From a checkpoint of a small mixture-of-experts model trained on Wikipedia.
Size: 10 layers, width 160, vocabulary 8192, 11.9M parameters.
Experts: 16 experts in each of 10 layers, a softmax router, a shared expert of 128 neurons.
Training: a variant of SOAP for the experts, 254M tokens.
Below are experts of layer 4 (counted from 0) of a mixture-of-experts language model. Rows are named router (the router's row for the expert), gate (a neuron's input weights, with its number), up (a neuron's input weights, with its number), down (a neuron's output weights, with its number) and show model dimensions 0-79. Each number is 500 + 25 x the weight over its row's rms, rounded and kept within 0 to 999. Numbers have three digits each.
Before each expert's rows: a language model's description of what the expert responds to; "comes before" lists some tokens at least twice as common just after its tokens as in all text. This comes from a sample of Wikipedia text that the model never trained on. Tokens count by the router's weight.

# expert 12
Final nouns in names of venues, awards, teams and makes (Center, Award, Racing, Stadium, Toyota), plus blank cells in sports statistics tables.
comes before: " |", " (", ";", "'", " for", "\""
router:479507491518493521479544500495517497525552524512491473522481495517511508522516477517487520457496474525511535518522473567488500516512488505459502487529523480510487480482485496505529532537522498471500451505477496530544544496527502501462482472
gate0:473505493519467501500494501474494493493482488520510538500466504539570504497516483511489542494523442545485459477462464506516549505501488466496497518491486489518523533498502542496473521530491500498491501516524519506472491526499488491528533393
up0:522467509545510518507507501511532515515511507534503470491504500482422482544487505521488476501481532480537542534501522476469513488500533539515530457511472515455472498529513472475558491467479524491528517498472484501525495492485515481481476541
down0:495492537551503536544462510490490487545486509486433486466503498500521499496480497487535512503498457462476497478483498506483533526505465519483511522513493473548513510516545473480482488573513479508528474509510496477543476463513498484494466450
gate1:485502506512497484515497504485520486498517493534484508526467478507484487451512513501513540475467515502488508530514533492507464515454448477522517511521503510520486488460536472506531494481477520497512533528542500510461505457529493519491454528
up1:471480537504469567532500515505500454509540474506494524569456506488479509442487509505489546474502510479486523558512542507474480522464450448527502481517518514518486516454504514536543515483477503499536492506514490486459513492522479543498443541
down1:487538533531514518470483453489491493549490490504477507510545496469529493497456490455499481495514489548484478494467529485482459462513463511487488534522487524483485515483539485493476506467513517449516517501548476520452524504528493488538477508
gate2:542478488529490481502542494483482491445565470544467504437504494501506506487510483511507524513516514456458464520459486490505501548506493511510492473492466522483462552484519447483528480494475505508486512511498524500494495518467492489468517497
up2:501489500499491512542470548542524462568475483465527496550532516523455504506458477505485495514487543467517531473530497516469514483478484502517488499479486527485515457522479537478452510493487507452507519456515489502504515482525481469520499490
down2:483534499492457499507519486511511495433549491490529509514516472549479508490499472502526487529533512479548486455501477504528510469513523482490492492575506534551505487533483463509483511496507476529481499454477524527541519479516499527480509478
gate3:484483482510491504501489497517491495483473453542544485508487515522458508424497477491496495524551524503495477476562463486519513536485514451503456536471482497508523513507499500525481483481502485487460508507486532474474483508489507484538485488
up3:539508483488498495517495492492518503516508550456459541473521516483524515550509507500505472503489498501496496464455502481515479494499476540524566495503466520497517490501506523487536498538526541507561484442511444517545529521510515524487492504
down3:493523497492484503509507445501555453556485485495512470508497511531472493482544488511547510505538512482480492497520516483474480532512477514450533484497481507461512529499432492500509471522564509476523511521501508493462523514498458527488498490
gate4:516489495467484534517497474515502461484508502500505539518486484491508515485440531497477522496496480454494483497560483511487486496539499512521499456493477483516542512521529526500534474469467526582465482532481519527525519492484508441526497497
up4:473504499520484459477462514508513522512449501497505458519484509492484521495559508491496488524512502516465489517488522511496504535468487515487485500545503507475498506509459518475458563530549471469491533505479482468461472528520485552483517499
down4:505544501455476482487482480491479506514495522509485517496520462501487508493569490527528539559496490460521519478475469504491516503450512459531525528522442492466443470501519500481523528477505547476509470538502496492501502502499450523472502493
gate5:505490433443489492543512512483542487509493519513522495488468494479568492540519530473478498474501523510488451509533534524486466497498493530446502522525517466498482471477502491475488546449520445500502530497491502511489457502490470478497515483
up5:513529497515479490470525486457510539497454492491480510505438489478527483520511488474484512478491499483455494506466528515523495510474512524477514527513459516474513518529509503494532541500507492473497501534540517498517475534529500532545542486
down5:422548522501497501477522494506491503477507541477450490494513477475481551527548544514466508501530517489498480485440504491569503489473519477506509471499474511485504492497495498548474492482532508508504497478515552447471481488433515514460514501

# expert 3
Line breaks after = Name = headings, closing quotes, table separators, equals signs and LaTeX symbols, plus word endings like -ing, -s.
comes before: "\n", "s", "-", "The", "---|---|---|---|", "=="
router:452554536531544483527477510518483530505516552531533505501492492529498492488481440495507524538479515481522456501499477469477482454537523454487499511465472529559497488523497482486540520496480499495493509551498507499485488462471517525471488470
gate6:481537532479513486533495508523524494522528512496512512502517515564535454527480513502510464511492494500568527461502532483484468475500519523475497485525498497504492466494488518470508519493511491502458496485489507500498518478504498447501498515
up6:481473539475487520532505522488537479499539504515513468485494493532514495515462519538510518531481508527501562485489510474479460460504552515514470472529477490501497519460513525516483514530500509480487487491494489496508520495511508468497503520
down6:520492467514493502494427520500499537517492520455491504499508475443549505492511524511505531491502482533485520557473507472521520495521491519511437503531450483497517522536478531521506489533525502502492501502481474483512475472468534496474510529
gate7:471493450501500470467524515539505439514498479500519510532538488490522460510497485514461530470465486521494470462509519468511528469479467525507524482497513457437504478495505499454474499485491500538582487513535505510497538506506481507490491491
up7:548508541475501568506513504447493513496495514494514510495490485500482538469521533508512483518534509489487516564536514546492490536519529477493468485510513519538479528498467514513500515521508506472403504482475498490518505524493543461503525521
down7:498498482487474486504496533519536506499503449529486459449495482495525493512491555557511486471536510543473477486528525512493464506542530448502472530512455501485489497514502516447463492471519553529484492485514515461490499501501518476489534496
gate8:484530554528519499497472523504529485507475533505515482533473454477531465466474464505482527533486498548497451487508518523501500468502510487510467475451489520488551486514472518530490509454509479502522475496492453443484508516480469507491501496
up8:486466456464480530514515485490465509486508496496450519473498525507468562537494519491492514501520514499511576530475522477485485501522489490511486513537544502480468497468520491520534469524507540498504526528516557498524507502526543500506470541
down8:483526489465499477511495508493499435458482480485491467474532505518546502511499488517430534496517525500542551501513490522498523526508505492488482486533500473455472476457523503508520473486452482509496465504508521497546482459465532464460506477
gate9:524473490533488441507516494477503464444470508513518498527506481519476481516488509525506470523540477461508494504507493486491492562498530466519502457537502492481537532478468479516476494514472553491508490476476502521501494465511523505468517481
up9:524479485530498454516508518485468479464479521535531492517484496521476490528469503539511462529518476440512483477501478481468471523515537460526532467539494495486509525475499481482500489512458561489524497488477519493483484449502541510477504459
down9:498526473477474516452466519509464487532502549515466495495494492467476520501487520532515508520500456497464465490470479456529488516494527465480511510519515473473522527528489540536524499517467516488552492481538503554516517509495518541512519469
gate10:489508546550521504473498497488495459503494518499489483490461499521571510484495486504507549500492471544482494491560484492462496506488539494491483500518500471459503522465513536500511534539513518472509493516537512478509536474498520444473488498
up10:462520528568498480444507474487488460471487511481496477537482490500549492478495481520484543451492447530489507505525497505474512528501533490488506482524501465458515515440494512494529516492492489477534504519517488520504510512499503433476479515
down10:498501483477513496487491523467526522492475469449509511514555526494515467514513504538477502472507463539505527573485542505487488496523469491513493532475511513477491487496480530501506467466512491511510457516549506536497477488539526472511496486
gate11:498499529508487482517488518509486522506517546515510518538503537537496521512477524500494440535477484491488474521543496507528448489518457450527515494478533490488514476492497488493533515476496492520443474508462515492511513421432509531506497504
up11:513490559508478523498513483456498516479561508482494494493473548526486519558467516505514475539490473524513494495513535498536467505509516497508506511508510495489457455519538498512503520482469445510464508479483515504516549465469501487525531523
down11:531497488519497554473549483459446511474477524500487475545487515504508481518521507497475490507479500478476498499520534502487448485501500526498424456480534547516462475510460479504491523539450502458479540506529483510511496538501481470476510509

# expert 2
Adverbs, comparison and function words (than, very, usually, since) and infobox field labels such as Born, Died, Released, plus sentence-opening By, In, On.
comes before: " ", " a", " \"", " in", "|", "ing"
router:527474473469438474480456478509517552501490509505462491506478525513469463457491482475490469505552505506548498500541494464506489521505480489484479551504542494514492527503507527489488485489444489501481538524506499492508540486470517466461516487
gate0:486471508489505504504503490541517517484508495504482542521474507510536495445475529468463477483509465518470443479505530519549521485516473491517508496461497494490505480513520492468532538508494498510494542513486480508513476487512510492457528473
up0:469477458473498499524494517511536504482486536497501548563478520491531502490466497478495542500524504485439504516515539532527492445520445505467493516483494517468521492502455521503466513486527504521520508521476512491496498504511508513523465513
down0:516514490481561481494479493516499527504524510504490503536483449479503521524508503493465502530476498566483439485469492484518532498524468486481459482524532487467553497439496505506504500474519509494513501497481470490504497475500487501535507476
gate1:530511549439496552511498506506514528468477492502506493451531502488508490502476543504499511518507501495543518507540472507486489538510515492519525491571499486453494471510512508470496501423487497506470525487538501477498481499484506478526529506
up1:517476498563523485475509499501499479499484521471498473537451494485482457500506421486478495509499484513490530472492536463517479498481480516488465476468506510534498530487475496539482553512497506543460483475471509506510540508523502509480483480
down1:520469464467501490506500507553486502497446488509488429457477465475515489502506483506444484489514523534480492507495521510511494521500482534502500533488494504489517519589531478489520542509489452549481484508489455490485516495498498541536488519
gate2:519456504497523503503508466512495496451515494488487513482449500510483466490478489475478506496531500512532464516488496489516462515512509510509522493525534485482472531497492495474506485524462535483501523507523457504513535508497515487462498497
up2:491482464512489485497495492457500514468517490475502520460516499503519516508528483516509494489485533502469497525519437502526521497498518479477435477527501485499544526468485526536511502528538479502451471504526435449486501497504566473533457488
down2:484457548509477504462497532490511498459464507517461477454451503507488504541515493517479528507488479505497471457478488503502491467456492502501498501531489503467475478491508543526468421523530506502514508527496491511476482490500511505488501496
gate3:520512491516490499516506475506505481512518519440515484473520492512520538483473493493513491504524479495489505481510544501527478494489501532534513490496465473460532509530514552501541462501528529519491487509517510496517537460518477507528454512
up3:531516462500498489516490465503480508511519515451483485487509485513512520484461494521546497513540478498496511475507518496523474499484514535535504485507478473470532512544517553506525466485506525544522496504520488520515536457499488532535456512
down3:503477501483487466494496445497517508476508499463489470466486525528483484516509475475460497488497532493464506478484531456491500495480506514470553500481515502466526522491505540505511489490478516530549508502499505519475551486473526531487471533
gate4:538527447522501506524491482566517520525533516486518505483489519484471453465540443483470501477489488498473526483485504501497480456486492482489509503499512474475522504510453522482521502486514508461463491532485510519504544463546481485456488468
up4:521506462488516499510481454519520480480533502477522494540495489476481498494512414481507506479489502468438527505491493480477505448485494494455501487517485518467541521514440510505540489514518521462487504543534503516510536521535495510498541490
down4:493464494501524527459483534471474543523486480457537508528478503492499483516495508501504479500503481470490509492521498477497505443508516491523507499497514463524500491502493498492545540566494455512517505540505499472476537512489500473493491475
gate5:514535474519488501502472487468500477509468485476505515479468510454511528524507528454508513510495523558528477477551512440466521518494481527482524527474523505495492515531503494454495495497545482484513518509526466482533470492496511520491518469
up5:494519533463496484503467482560520520531484506551490500507536483498477479478487466544472471534471484512467477500463521506542492494503457522503529492502506453515519493492515509542478509545473493455509448471483515496451481480522486491480472500
down5:536473465514464497478485523497489503512491496482502521460555490503515452473509488527528475506512507524498471517454486515555530510523483476489536492453500453470515471494571513495497481539537509531476528498504508515454515485493500505504490483

# expert 9
Middle syllables inside ordinary English words and place names, usually right after the opening piece: Ra-pi-ds, abbre-vi-ation, je-al-ous, Ava-il-able.
comes before: "s", "d", "ation", "ed", "t", "re"
router:530517501503513470498502479482541495471496469472541506526473493474489514521505491495480501515486468561479489474488494504510502478483509494494506523515526496478539494478508483500522480499555542484474496517506471482533487511512509508490496483
gate0:500505473478528492502477553485505465504484495534496517553503512489471546487482521518507494479471499497525481449500500448503546491469522502475493482461516494497533488513524483461499476497445474502477516529491464472513491497528457475475532457
up0:470488517513513533499578487523503556443526496500525497466521524507504466513494492489482465496524477529488514527512505574490475497544511496498472490522485469499505490516462518546474473536553540507518507501495524504489482532510515489528464500
down0:499465523506471480500485470474518549470475496506498463467489497445489482485503530493496501494531523507478472510500479558495556464506486466478511522567490482508556491499479478517457479448482492504491470490521487513500515499498533514504502521
gate1:516482494515518471499489505511473468517530513487542519497571495510526456499455481506505474504465577508495511487546486492510478525470479553522523517504500470509501464518448512471461455491503534508516491465513526482465533492508492509529529514
up1:512524487474487494542480528455492510520457476493532446444527552479547461517474491497476498494509495506536520500497472498515514511473483502547492483475502461503478482503442496500491508501521455484513487436480519510521491512511510532529503470
down1:495519536487478470504482485496465492484510505511494522493514512493516486457477482508487474506436498512515523489498472434494522527469516480491491498509494519482478491514533477489470471482514531508503526493513503484500541520516495538515503497
gate2:543497476481486532478447546490494490473501479491492533521481519517517456479474523496483539484477536486490488491445529479510514487488544498521502521441518480472550524450495548472536512450490469472514498489469484502512497540555552499458511505
up2:548501498516516510467504503469501516489519464525530538485487500532470464464481511498484511476484525472497485481461529488491487492473541474479521533501490488419528552459505533467516491473505495483489545487513489516503480517544529475497493542
down2:521487464483429534454493491472523552483496466530556541516482486558490501558512520501510519489458503461503527499460531516482477477500496522540512560473512498479561491489480509465472494521478513499497490531463486502479487525512540475529491528
gate3:548466526512495489502454520512485528474486484498489490513498538522532520499508496487515520485492496484463503496456512487516509516525521502517502528512501517545538528564473489474468512540436480482515479495518453528483467532516510568483463487
up3:499491489514507466512440489500468499473526485503508506546499490493545524486512503524518512494492476480528473537467542511481495532541485519516502512521528482522509565517448485480470493529485505496549546429497454510486472493482553509488477482
down3:508488547474469462544476488518470490516457496468507514463543509542498502531529521483540527519531496489512513495501473502485471504534502500516510539491538521517527530484498501488497452510518547490487494504507504508497483513456479526513493451
gate4:530515544523484501542493482488513475512519475524533502478453465504490506452507488520520546550548522486483496473505457493484525549480538510511487489525514511523506495489519485467536528482520470500447489454529473477524491494521503448491480469
up4:501466526528519523455511489475517457480511492502468528480490525487512512579520508507472481489501529487487508459483491493520514521543500496496498463497465529488497510494473471509492471514475525519489509452459527512485535483502522459509494470
down4:455443499480522500502525521462524486495486530491492522528524477481505516492509462490500504542517506512526553505466471498491504480517491472470519470512488529551490481509492477533463491483501486539514522483523500529457508487486477508516509502
gate5:495516529491485489552529519485473471481555507474538497534493510537500475497478502506453519556551463534485510550518514494520495498505513470513458580486501523472503458470490503477498469497513532526496488505469508516505502491487499479520487438
up5:465500474520489482505492556480505518491485500569498524457499526496507501463571484485481489518499504505489479488539530513462482467513504480507482466487488471514525542509489507518516509508495498512530537459514532514481550479518482503490505524
down5:518531503477529473509545517490498513491446483503541467503447488509552489525486463493477472514476550449475526529479514489451504463491526493526453512532517472510518459490505523507488486455509496520503504509509513514518494495530457495485523499